config.toml
n_experts = 32
experts_per_token = 4
d_shared_expert = 0
lr_router = 0.000394
learning_rate = 0.0111
batch_tokens = [32768, 65536, 98304]
max_seq_len = 768
train_tokens = 339200000
max_steps = 5217
Below are experts of layer 3 (counted from 0) of a mixture-of-experts language model. Rows are named router (the router's row for the expert), up (a neuron's input weights, with its number), down (a neuron's output weights, with its number) and show model dimensions 384-447. Each number is 128 + 24 x the weight over its row's rms, rounded and kept within 0 to 255. Numbers have three digits each.
Before each expert's rows: "comes before" lists some tokens at least twice as common just after its tokens as in all text; "comes after" lists some tokens at least twice as common just before its tokens as in all text. This comes from a sample of Wikipedia text that the model never trained on. Tokens count by the router's weight.

# expert 9
comes before: " |", ".", " |\n", "–", ";", "%"
comes after: " ", ".", ",", "–", " (", " $"
router:098128106125147158148113173135103129155145122108112125147105091150143074122087137086104170154150184110129107168115124110131107100133131126107116123132128067146110108131125106126169102169143124
up20:171124104126135059122136124102156134187109112124146120082102115182113112146133123092142144119104103139125168122158125139127112153127099119138097129158104146096157134101132164104136153169112127
down20:110143140116091100142102102140094131154126061144160147105112136121154158159150134156113123095119110149156120122150153088138114126150127172132104119115112159132115125113137149122105155127093132
up21:110153150134133142133107106141132144073127138096135118143113149115126147128178133148111104123138099131118092142095105114128154119142144095164097128090115110115129143161121171149111125125144168
down21:113140125125160147091131118150144146141147144114150134147110161094142149075131185169114145116161061138137138123129156126122147114126120103166136125098129132116141144108139161127039137115148138
up22:083118138127148111156116100141137123151101173122141115143112129149121130120123179130115098173122198107139106125099076147141101129095122128094134132102134128101131140152172097131130126133112098
down22:093184194136155109114120083100138176147120144145127114121127079145129126123129185105100069140106127093134086124113117118112142106124105110149138143089131152139186146160110183120129119163120143
up23:105138109118118092107139148120134113082168158171113148104116071125140175096153112147114132137150159137145117135127131127105140121145149074136162125117164133104169121132178115139157149139157134
down23:118145175124131158136135106131124140102119145145137117160133107152090106140081145123142070142117118140065098126105139141144156183109151106152138138130145137091134125085179113137137105126120153
up24:154117112098104122124118129114162099139126143123137134143105158103120180142128170172122107112094136162107145154109104113082103153097131111117110138133096133140159125141105120109119119141134114
down24:161155129145119119107116123092142099107148142129163159118107128143156118108115116116167107124140139097153096142065098142127137139137133097109139149115114145099139157194089101094104131116117118
up25:120105118147167087167114118133119130146133055144148117078099139168140154090146131101153166134130144116117092146139129107124124101124155162153113148089133113115120125137135153142112128130099123
down25:126113124174125111154137150151104136109109117136149102102127125142153127106143142158144127106127167109105150104119121127098144097193114129106131137136131153130114174071138110116130120151148124
up26:101167172106128140128106100161108096108187170126125146092119098168126144143117120061124105168140115151134145138130134101129141115097111163121133120145114154150104134098135122156130088141146122
down26:151088113107151133084202147155162122141152171135122091119149119131162115152125141148122074142137113143141127165178098148116188126105112109157136133136124117155111110100101122160130089118128123
up27:134150141093125109132158079129137151105168139135117111161141113154111164105107148144146146142160106143123090140134172104092134140140078122082095123126145137086121146120147127104134146120135141
down27:102100167135096136152146104123131119115135127144112145112138113166082105121143094103135131133162111114144134137081124140144090149139146112119186131119126087143134145170130162175161125104123140
up28:135129109138134174110135180121153167128113114127112131114127163065113155142161153122142143105145115162125127101111151108110103089130150124163205144119141108110103157103101139107116128132112123
down28:151116119103172133124128161159120123103114132178166099133103125128088081104155149149093140128158098126118160158147136134123083150175089109135135163119124115129133114135151116150131128090093138
up29:126133143177118160147168135107108112143106191134151104086127146090142123134070113115115127122128133106148128122097109149164125100111093147134123130150135165142162152130130138111130148144144093
down29:079144147114165156153110129145102138105115123144170146138121169085137148183095110106134125124117167106124141127114116119143139120102121150113144138132130138133134114081113131108155110125165119
up30:110100159134093075120133114109127166154122123164090107136128092122135120127151121095123150190106148110116101110121149123143160143123161150106156111097136123149106098149084113110099106161136116
down30:108129132113120120167122170143140124135167120092109153147122127129105124078131147168110114130121184146117125137140145129085116129144158158144167065094137116123136145092157152136087092101116130
up31:123152127128122131100130107143105105174162137112168168156168146078150130107154106126135139122145154121130142171130105108143125145085131125147123120083158119195138151090105145109141086147184096
down31:100112129123129121161155120131085178142131162141121112158120135074134166156127115089121147139121160114156111153103136148131124138106140100136162112085153161116144144152103158143142096139170076
up32:152149120076111148078105151135106140128113108164108122154155138126112175148116110086122106097147103152112122147084124124113115121152151107138152066135132117145100098138131132096130129125166115
down32:141142112100099090104119159142122142126101135153100132116153134107129139085109121147151132112096146128137083158124150147165114083116122174129133136124161091156096088120123158094133125127149170
up33:099097097124135104135179120134105100136146148133128125152093080096148112131099150102091169088174133143110145133075121105076108139134111115123187123120126130127109119113145075139088123138089101
down33:183140145151114087116092093090134130147131126151117106177097116080130130100131102129103140138142113093126115132142133114149099102141126110143121114091165146124114088122097117141121149124110156
up34:135124143132141127153146113138114193142138105161155128147110072132154106161101149104100089100123118153119150104138111092121121152127138121139135189130162155116108125147109165145157175167141115
down34:144092129112151129142129116169141092122093121144108104130074147104161152153102097122093112143106093104105105117125142099109113126122106122150153128132159124135105128114162141168114120121120146

# expert 10
comes before: " |", ":", "–", "|", " |\n", ";"
comes after: " ", " |\n", " |", "-", " (", " with"
router:099152142122139158142120151134116079170169136083120079144107131105176099131085119143128141122180119126109092101148107134136144155137103115143136119138134101132137077189168163127157141131136188
up16:102123106105107143130122135142155133153149131103130202151119142095110080157124110145144156109135161154156152096148109137146123124148167169176102143127104086146125135093129076095108126145178119
down16:091102129157181153172143143115103138142153120132180133138177120175150112135097108103129149105141132136136112152109137127130092113158111135180136110153125088140130100153103094137151156108134106
up17:141121134135108146122118153158118130117146141113118147133127127139123122142154117144187131118129110111141080177129106131071118133158116134158089174131139094159131165121118123120136164140102138
down17:071151145111101158161155114098118111103117137126126128085120074141152138152112141182129130117135121104071113106141161131114136088127127102135130113116123114116133113106139147159150124173159102
up18:102123160145075140168111160140101105126093076107117144119130120143132167157155118131129107139132140128124133066135166118095137127141158106133123192084103171110124139135130114155124108143088209
down18:147109101140124113161130148143121128119113140092141134114114117145119109143136141162087123124120104085124133120178123124107080119117085118110129126106100119117159178152129107118104162110123142
up19:134110149113098126152143090107124140167118144142143139115123101083190147139102133131148126147092160109149135103173109110150134113132149153107136170137124153166099150118112167127103137125155142
down19:147113134127130108148155144070130102148140116124120131095185101136141153122101140124169143130168132130123108154118143155121126160108105136127116107127134139119150154092096134128077129089124128
up20:159111073101081138116127134120142151151147130083119149157110139151146141087166076128069169180111108112144155106151124118150134126140147155135124137099095101151112130161139173124107127113149138
down20:145112129080123132138105093143148138160058107143116100132113108142142141097111130108138135089142196118112166113101152154160113143134121117100199143158122129163098145126111152096134113150171111
up21:158122128129115116119150073124134094145139107123109105142116138130165134113136133127110119121128116143118141103134167124065135116173103134133139119147164150139137136154132155127121113115128159
down21:164099091151128161120151156127111149094168126159118144131096139158136129130072108143166113129114101132140157137127139172160114148132140130162077101136124166127134185161134148120145107077194102
up22:100089177165156127130146136149118138135131090169109151058140143169144112126160149138136079142162080135152118149131093153105082118137124102124134145132135175150120081139104171113179100115133127
down22:052153129122149095138142145117125169135141120122100161115178159104101145165169114150094080087148156085113132172112084141163101144154130129159093152148150141123087121105108145123164142140120116
up23:131134130149110105074188081150132130120134128127125128137141126114098138139135100142078117126082102131118166115161099129149121104153106130143168158178111113081154124166099154107152183140106161
down23:145132163113116079134101142149143093128132127146113106099114091187170127149134112189125107111139183073101153165135075149121157169132136151132130121107084144102161140119156132108055099119143173
up24:122144109147142162128122121173140129147143134115112077126163106122145177144124175153101158126115122123122062125143106102127131099127137084151121167130147127088133117157131154137122124162157221
down24:128115106142158148159138106130115136137155097111098110112151146123119128110167106100102147106117137128145087107098139141097122104162135106093120147135175141098113166139120147133121138099122123
up25:133173109094133136079105136123125096097111149139121120096113156132133111114105138145161137090142107118170091149087118150125155118115129113117122163141131081101101131123148098089087131099148099
down25:114138124091154086106150146090154138158144190127127096193144135086117143115115109150114100137180119112095131111132114097095135132106138117133122081136142110115095102169119126119088131137101142
up26:165149153132134131142123101128176126122146154188127109093091112113107150104160124104101138120123114132111123168081141132087110117116149108151108092161141118143135143114098126101112144086117127
down26:153126111112168128147119109132110112108157103113122163140127137141126113143174116123135119137147102110156144133129136149104107124139159132134069091138162131089124161138103146139115127160103082
up27:120082112132136133076151078158106168123139151164143134101108106083170147121137087126152123104106135140102123097089093059140143153138116152147152108088110141152124143147159146069174142103138127
down27:128107140117109173133093125121124121091109119172127159160144145082141116144114093151117130117095104149105140141101111144157137122133124107153142116080138167103124112161108146115083142162130127
up28:121155080106130129131101165143121104112133105187128130092097125093132154119132116122134169142100154102125097131079137107135134185156145116157143138107112119117137128166180157175121136131080100
down28:111103150099142153150116095125136125077126141081145136143168105119152112151136133145089149154125122133070132084132155106133110123110095126151101119130104143109144134110152117123127076195085148
up29:132127112157144121141067138141137134048133166148132152146140151130120152104139136143152114118138140138127109122112114135131108082115135103134135141172115128115114148191094120175147114125094144
down29:079130139122097148140096152140113134137134092128091141090123142096112129080123159112094146114138119122131158067133125128155131099154143159143138132139186156163087135095103126113092157136158123
up30:106145143130089110117137119146146128140130117163149103159135091140128127137127099146132161134114121119112046147129120120146100126114136135104108131130091107121084105166150119121123120092108115
down30:139151149119108093103131127110101146145096147145127083097126108131129123169157095150169122121126112126096139137126144102099096119097082130156119122132110156157151106113085152167152157097173134

# expert 4
comes before: " ", ":", "el", "k", "l", "ge"
comes after: " T", " in", " K", "|", " (", " S"
router:095153131160115118127135109103153093114096166106120110151162110151144139123153096168133124156136142148138179150144140117131110111145113174124123125133155172146132148140115120118159139126163108
up4:151097139144125106103131159164126119096131142146166138154121096128169166176139158139120108144149127126094169145141150164141119128144126147084090141117120101131126104128115155137143115128128141
down4:100103089113132118164102129111149129152100098102128161119130108132093130101143139141130159129113091142138125157176117121153106134147153090088121109079128098148083135123165160074125124160116109
up5:087164124141105082111139146104165120096115145147115117146132132174094132089140135108109121155159112146131115130118092123158142113134155137154108095124147134132139076098146158098101116111124158
down5:131117154135076121129152182093127155117124097145101134180115145086170138121134111094112113116172149117150182119146116118185140141117159124104117085123158078093166107137147100119069107118137143
up6:101153148149096115119121172141138128120095159162118150088120164119148141129115114094146092179162139120148112115105109128144091106131136160119109120113103138123163130151154137136148126151116187
down6:169108132147108159155140143098093113104106141127116151129145114155112141160065122146133118120134136084124157175128116148123139095158139115136154115147163120163111147107144196137124122146151119
up7:159093134092099115111137116062151099172141106138157092136136112083157168114143091162154109150113186112136141154107121138110140139123106117103162114146129123121141143121133122116136137149136151
down7:103134105121125146140113124144152139153129114150109142105131123136107120153143120098107123115130096166124120133145125138127143152155146111113122120096105109116085170122132166106136115145147111
up8:149119141158093130135126108118127081123128143125170133133152140094139110093164136122122149104185102146076116128135148083119108133085159143153131098169101176148115104147077115098098079112116128
down8:118127131147110152111097101073083124128163095091133087114123149112186100125122130148095128136129106164140101153096076124146172149155119121141110134144151156146198141187127156139110119144136143
up9:150118136134128158114131119119144125119092129121175115164112141140103135100127172163124177158117159132116144115151169149099139157132108098104146170123129143122178155143137149164151123132140105
down9:116128115129175148124142123167155117132075155110134125153121118120156124107132141114110167160104125131145131156119174091128134171171108133106104113148063143128140162155156130149146144126114120
up10:075112155137151081131172154097172148122083144131162147146095119114142159134099140110139080159175135161110137119138132149127126118098150114122113119116072145097132128115128121121123142078100112
down10:158146126125134090122128154145121137142094136127163158141107106159097093101122154122197086120126152169134155141156104111165118084106119140142136117137107089115140152074188151143138126138083072
up11:140131150145116070137102097124129114170125145104149048152126091119128130170160147186135074146110156127138119113130136116147142143102153060102144166132064126141133131127111162190133167139133098
down11:123140143104145138129155106109142127199069159118057098157122123146171098086106095185143112148105154141122093125162124093141136153122121118101153149096117145143114120125130127122105120108102144
up12:186134121137114121094132096118112127158112123098116131125126101156147120112130137133154180113114157100129096111112124130084147135149099114149115116133135118153162138132083135185151117097138116
down12:151082153134131178151134136134138150161131125128099126145107150118107116144161117129119107130118116095167155134156145167141107149175106092157141096090152129079123118149129110132107137110147124
up13:114094187127099126107171063144169149109118123139206101124161145092133163108150095153088132140137131132087136150111143161127116124138091123109130178109098124121125128103124144128153124120116126
down13:129114126101090142080140114107135100114124099104134078125109128152109133136105137124152095144107162112130136140149152173108135183131113152117122118100138146131127160125106130095096130177146127
up14:108172093132080101108117168134115102127088139121125156096144151132145125091133117132106146126137155105116068126142111126085105145145145139117123107116110147128144121134096062134113124117069159
down14:112117172153115116086115143152127084130115109098127129126145126152108159104134168118172108135123120179122130153110112118124134148148108172141143120111111102188155130141102113086156128095128142
up15:122129129122077112133138104152120133124073120095165161167169094136160116119106123144149132053108123157152143110150125127130117160118138152153138085126119137114128114161143157139095125155114117
down15:108147179096139127135140131112157076135156098160174145130124086133092162094128146094139122130121101163126092063081173098155092118123116153127127124193105142108126132108120093109138131111113121
up16:105117122153124156115150136125113153148095113115134104118145096115129155125144127167128189103113132127121140131168140143118167113100149140122131163166122108108108152194127098138163153127148113
down16:073116158129143154113144152175135170116128160114109147134121163089168118132158141102126173128102137125139179115137132111116106142144143137143133165117150150135123156101164135155135130096164140
up17:133144164152063080120141106101140147121166147141137080126145131128109143152091096149128117142144181148152136132114173093050126111115092153140130111119142131130109104126126103100122143091134155
down17:130147152141085114149108101156149144093163172112122129092120079161142131161135141141133113097107093103143131126166119109124116066125142089169186105143135147122110145142184116132121151131163150
up18:143088135141137132144142108143106099104168117128162114149118114113137144123105139134091127111128108186146143146128157121129126120136146120148111106091155130159075124147101126097209127086139138
down18:125076115085117142155114124104118148132143165126129118137152145118133110141120130105126102079109133107090102130091118129142119142121134116133117154110107136160113144143160107169087165163107122